config.yaml
n_layer: 18
d_model: 448
n_experts: 64
experts_per_token: 4
d_expert: 160
d_shared_expert: 128
activation: "swiglu"
moe_layers: [0, 1, 2, 3, 4, 5, 6, 7, 8, 9, 10, 11, 12, 13, 14, 15, 16, 17]
router_score: "softmax"
normalize_top_k: true
routed_scale: 2.5
balance_loss: 0.00127
balance_bias: true
n_groups: 8
groups_per_token: 3
shared_expert_gate: true
init_std_router: 0.013
lr_router: 0.000218
vocab_size: 16384
norm: "rmsnorm"
norm_eps: 1e-06
tie_embeddings: true
optimizer: "muon"
lr: 0.0145
beta1: 0.93
grad_clip: 0.5
batch_tokens: 131072
seq_len: 1024
train_tokens: 1211000000
steps: 9240
dataset: "wikipedia_en"
Below are experts of layer 10 (counted from 0) of a mixture-of-experts language model. Rows are named router (the router's row for the expert), gate (a neuron's input weights, with its number), up (a neuron's input weights, with its number) and show model dimensions 112-223. Each number is 128 + 32 x the weight over its row's rms, rounded and kept within 0 to 255. Numbers have three digits each.
Before each expert's rows: a language model's description of what the expert responds to; "mostly gets" lists some tokens that are sent to it at least half of the time. This comes from a sample of Wikipedia text that the model never trained on.

# expert 29
What it handles: Digits inside years, scores and coordinates, such as 2004 or 1889, plus word-initial K pieces like Kappa, Köppen, Kettering.
mostly gets: " K", " k", "K", " medalist", " Austria", " Germany"
router:106151139122145160158124092147078104100196164192157117145082108159113054195123149121113118143076129120164141096114131107167110156130164145113097132125111171181126143109110065057086147151156123112158128084089151067110185111125135127088103137140187174105083120100141131170161146146095118134153129107098070156134134099150151104117127130142
gate0:111131182098133132164108103151130049088115064111206119101140173091139161108164137081174119091158146122062096155128157120176108085114077084132135121147040091125107160158122186122146146125095104134179115150134160114131104133092195126066100112135148098185080131103131098130128150146123089114129117067186105170141156089104087162104122060125
up0:097161103132160131156140179047130185150163183131113105166191145188129104168135089115145138133105126118114148163126138129118133150127153172162211094118143093077111134125118150113088121111117153122132166175132094092151127151096119113144163166138136156126122110209113089156115152134178181142145110109158052145142104179119127130127083147159
gate1:172133122183154119072127102157133151047099122147124128082107167079115071181107118194165125141170120134070119107151138089112138157064152169127122124066142100176095161164108162092099131160181105141085150145154082148159118136084094086152191128071149101133131146153133130096190139040130151108172147047115181111116072135111129159104072133175
up1:099148130146129116084144123092182179124122161100145117100151140125136134098045154137151116123140148155099152124166145162148142109091111101125160100119142130140114158148171145075128116122171110167082100116095119135201154118141113107133154074119162075102093161138097172115144119108095136098161103160135145161156135089072173124127135094102
gate2:146166133125159164131058077146154115156198099189173165150157133144134130103136089127090140145066170114109112098117154202152115121129153128055087128184064156047127106075110099196118176073170157114150160137119131141155156161132170084115140122083102036117116148146148149079181131145126113117100111146118126118135037094109147148129162131128
up2:085109128107079114147182156089155156173122105100123147109137106105117109118151122110146099101164087118103134133114177103148139122176168146123063137120139131142100115107131163137120194132145135115092143128175080165112132074129164163161145133087126141138124145098139125126115128182082140143150113134091100158096206108149124165084119117116
gate3:129203117122093150146117183058129122150120080138108119114133196167109104149160095126160141182133097129071118109187132174125063159155121128090127170095214133223142163167139204126106131155154122118205128075102171128217140058116100103088165147113107112079150077097097127138124127154086127140082079138173143115164044095197130092126109148159
up3:115156166114089162097152116126084082133151168157145096105123121113073120124094211152123125133150086145112123098042121130122135069191131097107114151122078113087072178138134110172115131095129134130147136174120205137147111136197104166152206085110092114124166130086117116149093039116165176131130110120158142091142110121088073099152082086103
gate4:087115148111106130152197064164089130108161116139147105117132128115118111202093130087125169086134155097167111155143070135069132161159126138126137178165031191129047116124174168151107115145178165120097184136061148106115180100132132121127103170074121158135119090129052102080104173154148112111133084098113143140128094070155106121099076146070
up4:076082131147131100117114101158139158033191093149099162130126159069114121155113092074122178154110146155131117065177139083168148166099162143111141030122084145097126100112181133133096135132134127140086073190126097159137134163131172137092138133119096096146109151119119127068161115124088119130164116121081099141102126097116093133160072129166
gate5:106124114095164144248114130158141163075133119139149172120126074172116110131133108128149069114074153105150145119139147121134098080122151104133169148140195109138116120156095054102124124150124102153110195071070114107140184151109122069154158139110136051166165162175112112092093171133118149077181116098133127120095103093083157157126116086124
up5:149187111135089158120111119130141130158049132173121068127118149108105113154143149109134086121177165125149153103105133137137123082115129116139181072106137097190087131109157097124091117160082078143138088136122086120162105106122059056139120057168164180186169161133164097167116087135151115123141082162134152144147129100138167138123162101098

# expert 10
What it handles: Adjectives and nouns that modify a following noun, often nationality, sport or league words: American, football, League, professional basketball player.
mostly gets: " American", " football", " League", "American", " European", " African"
router:156148110109174205141164049084144129122085113135152127088112050139109102135124176186153151081152135121064126085162083187159142130138138097136125091136112093104128091082154164090101110152131139171149155094222147084112078115150142048117136172098091084124154072066124072154095084131130124151127100145124064159088115139145116097091152144150
gate0:118143115106126172072169124080163170123135208114119146155169177129125114137159070104094164152119150117065097166106160138163173124141152115053219139134156056132114110185133120198159119127118097118131077107090129153056112147139114123126146145075149133098224114117166160157135103158050145083167117090078076089163197102079135186145131110135
up0:175137132099091100089134156102128105157138138108141139140121158154135114187085097158150115198127155133120161123105152165124129102120095087139122173139105109081149130067068157183129202147138138062158157160081120115097094085138142177143128086125118094081083147133107177112161106160067100128114129105098100112148101154139096150169129091144
gate1:131163098124087103086153105174072073093119127136174151104136110135083113129166199174137137132096091130108152121135062142209138107136149146160141101110147138180119130126162120105143052146157144170143107114091066063110079149138091139164173127137195139138153127123127109115146105136084163098100090170150100135092075103142089165100126088105
up1:146112147160138114152160121107099139113134092126138121123117166088106106111141076108119076114143102117086117108100144105154173142153153129109129144134122107100094126144170122115151087121128151128138116107146202132108136100098152093101115099183131086127136115132103142105127150153067154122099137062126143171074100178156166143053190080149
gate2:144098149132064077146147120117070175144119111194131143093126112194178143131134114150179148096137134167109132148167173110173152097130149123128123117098167128103198149102108128154163083119255093140104148183152130101087115134132156130086147136107100153130129146141069177157152127097109117117112098147128165169165137137159126120141118126121
up2:136129167133089074119098172109132111139163096103138120116143137120055155139115140154108168171148162097074155106104102067095085107133072076188140156130131161131109154186134123074141094078118134148178129057099088078096105036124113125145107073160149113121119113149126138127158086209117186136106115127057102151139178164142097112043146057157
gate3:135125150111171124116170099141108148118161088177106201090148119149084157110155163107150142112155164141097123084098149175121148163176120128142092082113125162156077117120158122111133081053146122155143079092139116103129138130178115152119131132129082127220112103093120094190127129137172141117087119079091092167167170157173133163105111193218
up3:144158170129113157109149142061128115156124076124120125133047142161111127050166108087128123105090093121124121178132094101129106091163081151176169100154157145132180169130124128170146159120130154079174105190162134116119107140097117193127179128154105149129088158150141125139155148124094094116109171180132142104200129180116178134142093107096
gate4:080131110111129112100145115074116144137128148121102192081073123158135098152112107165131111160164147086165108162144121053083147118099118169108122173119097113135155134087187108134064112113100130058122120106079092144110133197094178096130148197117195096129139086117167099148112148094157090070169142112154138055099112090126164111150137054132
up4:153085159157090123105123050127161082098124092120175019081123159175170164150128137062143110153136153137114147122108100153099164121133157122153111159133126203165071168043162130144110133110104193161133137092166113111213050148166141181133119123062147152169052145084137134137120125109110105131108106178080113188183148137146049116127125166061
gate5:134125128097115155200146160102180129095204120154146125112139081157136136077097121060178138112092129108135169192124178159020118115159123143107165138113107098158073158151172125145127087116118083164212141083166105150134120174160132102104168109072074084088069125054184114173140179125153093144142128131115124088068101089104111131157106155115
up5:146064148202122112161142189122164109098134125156127142134188090142099143112147092147117142100078067079180107106152206129129139110121105110095089113115169143097059150079108109149074106125150111099133139076110166057137176062083135123118083162089141082116141101190117160106147101084076087136061062144188140098112170125141131155172120075132

# expert 57
What it handles: Common English first names like George, David, Michael, and word pieces inside non-English personal names, such as Mahanama, Anirudh.
mostly gets: " George", " David", " Michael", " Robert", " William", " Richard"
router:143111197131083108084096133102138092092090125156153079150141128101184130157097074132147119137130058141157142119146111143163070095144153106122103164139168181210171177122133125174119115100125094135204126137106108149106153095119116125151146126133163056107136155133144176161112144098079136139125149143180093147118135073186149109130159097090
gate0:126098138115121154186108103166141170111119092136160133157042151148128142085057124092084135100123138129135142083124105102108072096145142146051158115151118087151075103113120134179163166125138167073168127111167136147168098127153083143188111155119165121135116136187078091090087135093146108113115107125162127159146138117143166091091110151077
up0:137149168174097156120152166135116063114155140164090158102133147132097102155169140136105151130170103163146140077193119129101154184101129100167072150148161106118121097076071143156171161098143147148075084133150127160122124211094173160131124180104170107134076099178145146105065128185137121154064103128126089093124149117174132092107104122099
gate1:139183196134112136144138166123137126090100137087140124078126140099123100108049111093109109093096124139131130203103130119157143096114097084102098082155106138138126109114168130122151135129134104110114122160120142177129151080131106137091067110175149105152080132196114116136139115109107148127149142098081113125122119127131133094091130095099
up1:107094096155050135115147187108125138085132091158105142120162130169173107122109143134081123102136173194135112153103113128140158107083120091096121085167088152113097158093139143108114104107158143095102095112162174161128143145124154198084094129119096131097190184142118181119138204133110176142048132210116209118117140132112119141120138171095
gate2:139114129134189141103123156093136138084120102060102097175082124101136135140167092114112089146114067114087160243130142126131146132145182074120161106155114183092138143130125175134035075089105127152127146136091143138092143064034128163160158064149151090119150183101083081126090134047093133082075151131071083154095136147139121104096186138084
up2:143113142164154136135090129081115167095159079109114056122072166132124114122145158141121157136128136123143169120160109110174133133096132149120092132062135122122138111095140068157162168126124145093087100143083116127148100151147170141080105078110115145099201103107135101086123145052099035140128091110136099153127120157095158076085062123115
gate3:084172185145150173054103155118093090200143128126097135135139036088126143154129107172157105125091149167120141056144124133141121053064160120157119141093112126131188156099153200132118084135081120192092143094128147160096117162140127067124129133100101150167124102136124195077190098143072156102090140134174163123104095129137089115155141219137
up3:112164080143100103144102146075146169134158097066127189146086174077105146118086113107105135118080111116147162138113086134143114074174123067116180136067167096131099180125123150111077110096111165085085108133130135182152077141119149137135111134169078096122163111203127128216166088125067177107125153115071169124120162106167159124141152136088
gate4:128081117077124178163178109060117130152140136122146173085139110139151116134076125108138126150132123119115166100186164090120101050116093107122102138157125088168147148147142128131140117148152131165105103196064130084172160166136087129181134133146163186158107164176129148099159155088203143134087079104140167133081140122145075153076159172164
up4:137131178161088078148132139093133131108140143127122105150136138155116168078107072109077114084108139118093126137158098154127152172124131124113176127116132128156112087103101131169163118114060105078140166144161131127096113171186050146117120093111112108082134099128125124091112184063145174118144104116090112134065179143127132097160139141122
gate5:078127109137142084159129154142133168107118120170140098132138118185118168099129098098116141144151146082117096210147118134117116104131128183133130097118094128173124171161136174080094113113156089122163132142143097105129158123172153127088149147103163148144164098106098111099135123153085185089100118154169150089098147101108094127098142149127
up5:116147117110154131150098083186186128072131135124052125123128099154173147074114097080126098095061161153088165142132099169121145082117096143105118155163120123178123128082153168126101125156161087150158089138177133129121108054148159136119218152132122150115135139104117135122089193115110151162093107096118112162115155066160089114067094170108

# expert 8
What it handles: Word pieces ending Latin or Romance words, especially taxonomy names and species lists, such as -ius, -idae, -ilia, genus.
mostly gets: "idae", " genus", "omon", "ius", " Genus", " Animalia"
router:154153155199095123120121122149166112100126107111090124122161130080167134096120067132138158167090115149182119170149102129148119103119152093112115146143163127140136118153064137085128076135063127066122078060145135147143156179107156136151102193141156117131109155188151104136073146134130104134131115122110142070125080099113124146162186124102
gate0:102104182072100107098116151090169136133097188131115064113094120055161119144148138083102122089149162131119113140143120124092145129098134069121127167116133117121098167123082162165210159169119162126186102074096153134094083138106113133099147134109125116140121117163133101140173088108155144114104090052153106205141141159103135073120188143112
up0:100104033157107134076115152097104133073127114084111184123076138169114135114168119073088127114128143157181096146105155124127111068102130110081144131158097205102131133116130158105150115090083119118130073146115100101147172165091165151083120128085121155183207149135137128110135087056110148131113044107134143082177161127161189060097158183195
gate1:147084134146104140173102144155096189141155144075146104051133137128142118143156148193081134160076205116115121124111130083143141137166037038124161153155127124104139154159070118088077105081113117141107125092116060083149131041125140107112076151084093153173094129116136141119147109127111149081123131153144112080095113116101133163141099134112
up1:145084148123129141134072129211188137080166109131159113165164142224150150114126128144155176111147125143168169082109082133153143117122111163116109097164102153111122076061158120129111140079146103111126094098162158089139143115100082156142100062135062166109141164156165076113148172075096111123154134096096041128140117148100174105132138158110
gate2:171068141125154159105079081105110133127150165125121124118104134094189108170104143146146179068132156102105103167115125126085133121115118135143137105147124083142183141130104058125163093163122150152155181144067066141166108104186119201084099149108177134177114161150121187166090156147127066113126132120112136131169151141103088122148122155120
up2:097086164179140134068129166121109122112125126155127130124111093107070131021102152122104148156128154090097135077128130086135154125115125067060091152163147143151112099146096185108064081166169135168133190144056124121178186076120110126100147096126168176099121160114127129044145117129118165157187164142098138170164206072157141133122187070103
gate3:117087115150189080076102106129129127121091112098123064105142091106087128127105141166103203121158109079137127155156196101078106185183182143116183145097046128143160151097109168117113091129127148131170149079133117123158103111100162131151129153136097105152142143186157081142147106098064165066124177133148103078118136147099138108104179075182
up3:161106126101117090169091057113133133100112112109121075143117096073101142121110143123150147147131136122223104094114092109134152146073157145156128118124143101076132139106148145150119107180134133107158111131111196156130133081168152098202111126136079042110065106125065099196170080131121135097110134158115113100131139134152060067162119129103
gate4:051106174106149091129123098136078188154144098092108150136176124128131108109119170070117114113095090117206159076169164088138136100130144115112143126080128117127135108164112187175180093179087154147144138113106086144195102172126091103173089098199172193157155110075148103122121105124074096116108151136142134097093110130175145112171164112107
up4:111107088075207150117124150117134175095165113116089081107146092130118124081137160134160113121145087139138116118121163143064117135143114165120160123079150143099124124152055120172144209085158187143124078083167171137098149135099101065122157156146091098109164167155139052123088161115141131109110112114157144153137142147117210181052094149149
gate5:138136132128138201111059095116126131078144154115124124110112156148154200108083041127132119106149202130156117086137158148128096103146185118139145179184106185086098155131058134126107126109096161138149126084116106103112086117117173144144123094119132147128152127106103104069117060166148137098131135127169109071140121095172132137135184131146
up5:179111152166138150134077115083165141145136111137153216133081073155102092136120174080094131106134142155145130143100092094175111150103134122127118104102135127095131155132109075146134161141207174146140162160109152117190113098095120094118108146137153133142158109155155136114126113122098144144123116102142149216110162115158143172158143145170

# expert 5
What it handles: First word piece of personal names, often non-English, in squad lists and credits, such as Sa(qr), S.(Rahimov), Al, Kh.
mostly gets: " Al", " S", " Sa", " Ch", " Gu", " G"
router:207089120119107133142122182087145123126141168113116138158163130144146142138124139112089135096120090135138055171114184100130116083186098186150131095067166184167079122123164157162118130156113127105130118218177191145135061130085101153113119156195102161142167110195135151179138159140123100153116189155109077117140099135075152189142098074106
gate0:142126147137139126123192130109117153122111120124075082112147176114101117176077092180095156125121162102105195130181132082167121143148148075127107066126144107125126132142115123145194089093146155147127099145137088158086150119123149162110093113157141123159090114096187145090204126111113112085105099143066137146107164162180150103144064104069
up0:154110101156138157126114122150135102110149148095170138136117204098194085056120145115097182093107121111170114095153083151162163132120081105124124166064125074166092135077099087121107113126135139131163124143114113122074097078163136143174116200121139108136162153173156135181177111095140095108129092148118098142163129123116150160130135139155
gate1:150057154138148146113144144122092112122036156188117147169130084170170132153090157109155152124128108140160153162150072107114193203072140100092071126117125140094109133122088193129102108104091119116138143085127134122151126122087140094151127152137087156123126105168147099122099133172098124126051122137080150171144111178149093118060106091171
up1:143125092121105126134094067121178131174102151094147080121107105103112138063116130088122042157167153139118131126152150092159130154083118158125067117101111138162104159119148170121141081132111121178125143157126144073132102101129196123120162133192108128161110144078123123132129120138120115085163105188198087088137173198125111139074112128148
gate2:080152136132065123093136101128116121142085133114169105119107085117096135129125160137118147120097162147204143102105203138129125111140156118069126097110102066097144125091109118158125175161111129137155157099142076152142129172132077174096091152138059132121160151078180110127158101170125156109098135110205185195079148150140132163092135173105
up2:141120084119108177136096120074119137151143169132096162097122118068116128120087061135127084153085119141086094125122118161188173054097131124113148192095122140104109153118086138182102138148135140156193146088143221112124104139111077165102194116076122131148162157114145152056090204118108124107131136118123149137110092077073126153093175155099
gate3:104102142053182154135147181151152146183126093178093182123140152118132109102120104160165115128122204154143128128091167149104166112134111117182167165123177119106124134204192090192120147129146121151123065095150139141076130182103128114130101127111133068131145118127126144063122099108128146083153094147095159170169080112144178164152156174185
up3:172148132113157082153153136100124156108122151175087119109171143083155081098125164127121139142146129104138100124168111098181124090076174137148186165119065117158152087167156156204145120140162118135071153168106133143157099153123097107147045132112166091170098145144110200029121129173152132144106162119122124142134132165097141129139118082076
gate4:129165153103095155170185127114182149130130197147127099152169111153106132204114074113112114086130174087140094120093139150149076083110143163111154157127115096135163106091136162090160075130101112170135134117047152076059127103071131121105102153112106108110160166118129066133084093112147146104177126127102129129096179178113104111147115120149
up4:144127120145146069126140093108081123099121198152150124123100079086178090089128143155094135114155132169129063071168141089099126143146097171084084103107106136094055166138122143116163118094125166124135115087154085159131086069106097076090070112111112128164166158133112080128143144143110134150127030188120131161129110181123092163113124126057
gate5:085158118125178086122117123136130144089143092143189166124056119147195126144109120086068091111125134132145133101123151141140127144168178106127125098138146117168145137144070092169092138164137123135083137136101192116158172143148148139160181073180125085177096172222140107140098136149086096126169127099136146107126149168150098110062103181148
up5:133181130090099152164058082118082114061077155104098126097097112160115121119110100140122118127158115105102145154187156170068104163182118055126153152108160148085171089141096213159096149182109088139112134153175189150176122168110169144095155080131077086097078165071088095152098149123080098107123200112126154105133107088101118180097136151127

# expert 56
What it handles: Opening letters of foreign names, especially romanized Chinese, Cantonese and Thai (Y, Ch, K, Sh), plus bytes of Thai or Chinese script.
mostly gets: " Y", " Sh", " Ch", " Sp", " w", " Kh"
router:123159132129141101128130131121073116080092162144124137131168112110155114177125138172088103092062095137148118128189166145076148148182117070153150144106113128142118141113145157087124136114148125146069157156122125125108077126141122123102145097108100157107115123119156174130157144116083144154132147140091073146113166104173135099130110121141
gate0:185089107091130124064101147156155104127117128166084111125115154156138132124141108144084093161153166158173103143170169072151168124074131114135126132156156153158169113207122122073108182058126086142129116117146099174093126120142146200103114168131173094123151144091072114113160125099182139091149100099078094156094123115147151188054118115187
up0:054118172138144125176117166078141126127153120136180090089177115105150107156193122124156130105099084155109129147111103101100117126109130164121138089161130145131151131122030140141152108101071136090121147117146169145184087092152130151131155101128124119111129091111078148150124155167189181126157185107107123129140101133139169104094069080162
gate1:118188162099134179111092182135091175089182103177149150098087104157112124159138151130168129137171156079136075147111081119116198139103109115112122143087110094117114108131091179170084118144142079147098162117164134093139137103103128104160120169173049103143125099058172133129113076130138105135123125103063107149150174097164132109077089125085
up1:092091123048156148114196103069097160137096108155117127127147133084168132143106121162101111155114121127122157134161097138178139153078163181107144175102107094074128101146107184140157127122112117057080043109247118141135093150197095114130098124090146169118087091103150123099086103114133143142140154093141066165092105153093124147107096111124
gate2:126200137162128126113080155124166142110162094137124135141128186096155127173120123140167162127140172120149171071150090127137111058123130068155148111134181126153117090157125125065122114132172072122138107160130082135091125219125104100141089116113135174179108092121112140118100137167123134126103121113167169191131141084164220117109153164181
up2:118159180109168128097183113161163089126101161090093152110196153106114146175107123124135100134159148190093116170089127090132170137124072088120150105155120179208107161128130130152085124083177131158099156162133130134064146166118154185145155112182164116154111072156103071127142165088147119163090142150141071093171116132116152138130140196137
gate3:169107127116127154122177139081123093095168115155167176044143131119147138111135124171140104172130143104136060071090127182111099152104176202157158112108081105135171140088149114091142125192080123211113100075140137087141105116112187083094138104111132091097101112070105203112117094143102166141147163067121165137130152142110128079173087092139
up3:142162136133182125092119091089177172146095153130086129147134103178168153089213104145171154166213089142106144150110125164136103177132134134125110074192158146142145107116097090065172115165106110088160094149107096141139109199138129172096126157167145148169105155123107122201099131161093144144115096139138124092124153085193113108116118148144
gate4:107158072154128163131064126156156121101142110174211148125127130133143144152170128096104106118150126087137151153109112137125087078164115172135145099083096110096092121115112149195170114046097109143091096103146069143140138146133141134141132111135122205177146132093098153090120143131082113117137101140118079128124134146150080136114159099105
up4:147144128104096137165129089103221140152114177129125096152099108153111127148094088123147093147149082118164112144127117176134127140151160154062108148121103088140186151180107168140101097088089148121181127068114162197102100088133178173125137153122134111135117122122130131162097129152078106148164122159154125117136148134145063108126040118114
gate5:176093110114072142104148108155120070068111106139132164121162180161130108122101168127112129139127070152102128200104100100137089125161131078159127125083144104116090121137100150132090212113163089169139157113157082087139088166154174144180124102101100100149089056130156100112141096083142123133139115128108022148155155158162121112099154179135
up5:061128104113103138102140153088118115145121088122154131123131135115120108122103156109125086161107138138118092107095103106094165136155137094083178128095157090147142177170111162108117162074118131169116164203138045112165090115185161120210132123161101094151065190169103113077170123117113137124169144162167142126112189133151137126123114194081

# expert 50
What it handles: Inner word pieces of German, Slavic or Latinized names and words, such as -sch-, -ch-, -l- in Anschluss, Festschrift, Wächter.
mostly gets: " von", "sch", "Sp", " Sch", " Bach", "ü"
router:164152160155104084122139108116158106172097135136136182108103139129147154186076163098169110170135116140168111110121128143139120138105160069158115095145153130147121142174131148156139099104149141166178155077105180156110127102183113178113082159166123131062135147207126138121056127113101121121151126187100132115108136140129127120163066179149
gate0:150141127114152119154119149177093146141104183142093094089068105131127142163126120142110147115165105118133108105117093143155054163117140117147152131099097111134085132119132047092096127121104097110132084035088085084099131141134127137078102120202052120144166149158109104118139156102111121124098086121109098189117104089160122137112122175117
up0:130139063136100121126114136137104128151109093092134184095068167172153127092085139076156087189131161154052123127141072105110054099101115101160093154090117069134088150129153133118106085100175103153191146106098080161120100181164112109138112133093148118110141152135110117150093098144101136099177133171129072141172125116106115120151162188151
gate1:203110093145116165166107116130107166148088147140182141122211149181191149113115155118125101124170094118076090099084120125170161180180120129123140127144058086148125174147119165137156108092184115119165167100107136140125225108092126129156133103107215145132081099132126058088176154166134168108122097149111130095117101180123122128089151133173
up1:148145129185117153146135119122046154098146097124133106149168215067139177167153125098174096171110123146137104177143110113132154148162094149165121120107120136114110126157140137126114186154076128121139118114172071084196114131145168153154116101200148146138160141130149152155167088152147136121123124117092137086103124104128127064119222185062
gate2:140145117161162132110151119114145157129120100184129107097115206133141140095156125091166129119088169111088104139147119164122079092091186126098133144115088124151160168135162092097082119132112092149121177124085122060137128144126140120189125082141148133123147136175124117170108154134152120099133161145118146169111150093142132145069141100156
up2:051194096107150126094073106121096151159118167114134114113148109171103127100085125143112078091123123113134127102122147125124173133126127126119156144137141172092183104108117096088139096172139108123105098148151172142104125194127108140112112138099125137177134145127156151239145106105146139125113094225130119140135167079113137154122129096073
gate3:154197121071084109113091103079118127127115161086142141165060128156137114126155149126130145130168153146071179136098210067105131154066153105136091104167115064126121144144133099124114117102098242056155104077103204068118157131200107140179103119153156171153111088175136080128079074086082142125074141152177126155162063107126096072168149157109
up3:163131149105113128061096082190148098151145145057179144131176098171124118179185138158146196149183080157142098132084090127116135158112173161160163201156131071082163181099143078147159105101130106166112069125111092127113106105178109121167131106187129110168180112171121183099108089145127184154092173108089121104168095104042097069173092098166
gate4:107088114126077125156158074086131094156145079120179118099135090105202096100127092145091115193172180096105139150056095081109108109136101153158079167121153109070157130124113131177115129136069137079122123140080062115112083155145108143085169152130160149129104090112015142095162104200094080122148115147111148135118124121134182109085106098102
up4:125128141168086109143124111150128138135125127162195155100198065144146121125146102087093124135126104122186119150095117118130147079138140074082070171135109124145152129125181205102117171100138134148122134188058158192119130134145083168162172160108144142132141116106088098149138131112169109121090149132130171113098130096083106091107101103073
gate5:141145177117132162166180132111112131126135055172193087122152163108145184125134162159185142128117142131128073111086111125100131159097106148146126152103091091136113095169112181084137078134154105114068112084121123144134126087086142119076140133087112073136121134175123117083126109181201169119137153145185084150132137099141118105081184148074
up5:166149099154168116107148113119118110145156163167137188109088103173093121154103142146116091097135116133114198133108102094126114136142117184165152154105099129144121103152125139103100063111151141125079088150184127129201082077071102109131162115106154082172188107131177136132071116091134142161145156169159054118106097123184092098129139063165

# expert 62
What it handles: Surnames or their final pieces after a given name in credits, rosters and results tables, such as Miller, Jones, Moore, Lopez.
mostly gets: " Miller", " Jones", " Johnson", " Williams", " Carr", "adal"
router:186148121120104159133103167142113123172087137139111185116135149112139126116147132068116181182153164161124098118098128112144119163144185090146194148197110173162211149139062171110153145100149120144196092172163121153146122139135202089112114189135099103119084171109112181145100177104082164108126101218204092118130138159204177146166085134132
gate0:142162101172092103126183129132149152134160078137095157107130154116142133106103106159088059100102161145112137124145104178129141080138130193081163133137101102173149148125065179075120132083223149161104144146110104148180138088140131164174110131165139136093136151126116094170146125144139170102049089140090161097097065121131152122101055125116
up0:189153157154113118121129192045107128117109148111175139127152110078092109136131121180171124149121105154140121136109155179096145114083041089145146123135089060158135102130127092143100158188129150160115144131094161111143075142143123121174148105125097150130063129150136143126123160152176097149131149156164167183120121138065140117075119125118
gate1:095085149064134103136156160134117114101082151119168141131097146098119174096143143124113105135171075107183122087131095121120169058119110181093171142143135122115125150110111120086183083081130160091107099134213149078174149078133098112091141088078070160153124134106134145098137166067143105098078073123159113130188189120051125165122113147138
up1:158134127089142058115085117118103063181130161149168122129137151104119130099190127062147119068102119095131176057102147162128087086156164123142079092110166178141102152136116068146136138128098092146175137131128144101131141164183111151124120120106167112100087131179089138125169120091072147120169067137119118083194099102199114110083165090107
gate2:089105144135124131127133139099087143137131183151110147102187160163141136121135108067166130159092144069135181132091113157131083137148181152061103189148094144214100138163109135166116110117144162200158117095164172153197172082116110087123181068099103136188141088124184061125117162130079144135072142136163120090082122132097113109161153080108
up2:106094084172147142192151150083083066129072129066138100116086155141111104127157150101124087153121150103127098122156113154162162128150154118102161194138143090084125117152095108085173078119136114130102120161121149129136105121088118121078170113123158114181120104094064109117118124157095112117113113126112154120073072116085161081177152121160
gate3:101172124120124095116159144163150114072143172189090082129149144078104133147114216098106119142102118128144080117107114121117139142138156122155178159114078107155114168104191127173079121179188203136156107064128079145199161167099133080155167074146184111131121157169127117097142117173159109083133120115157129158125111128137092097102134119123
up3:128132112146181145131131137055064096111152127131115075111115138114055057101123058125100157151077114074148087072085065117137137143102123087119184145078094191125131142102130072109150083113137119065112116134143102113166094096105145120128124151132162076154172168110119120145110164108126137115167127165159101116088159106048182121147134075156
gate4:139117142137134135132109117104156136057101155195140079060128101110144110201102109185168107145105238158115072121125112081170178133133080134113121195144095197149156111172108125118143083147110178153190103092124091187120137099178101072121075148141136108152141106131156088110115120108142122130151116194204091110127088148093122139142178138148
up4:113128143156101176101109126148175194092141099105117096138156102066149087084140124140093063123145178164092133089148093071139134168111128153110108162126159144104128197141126102099188085119138142176154147110137138118123124136157110130056154140184123128163094148088142093127148111103122179160124091152103161148064166096102131086114190155105
gate5:152183123118097072193076144120150111100107116145141106132144179146169115067077158188163170113128112149123111115095111159124155153134121197166166114109128177170128110142125181119120192104107109089125126092111098127109113171159082144061212139192159158155113080111090106121155164152119144088075153163232099129078129140124130160109136096131
up5:121167127144152120120119190103154150082074164065109158109142126128101129093131120142138103149128093137118124153122106113180073110104114132157102169085162114148154092136134154146158148164141121111106127114100109108101103071250143155120152133116146165172053156076122156123140091166181133152080149144098142143102088195135132057171169101143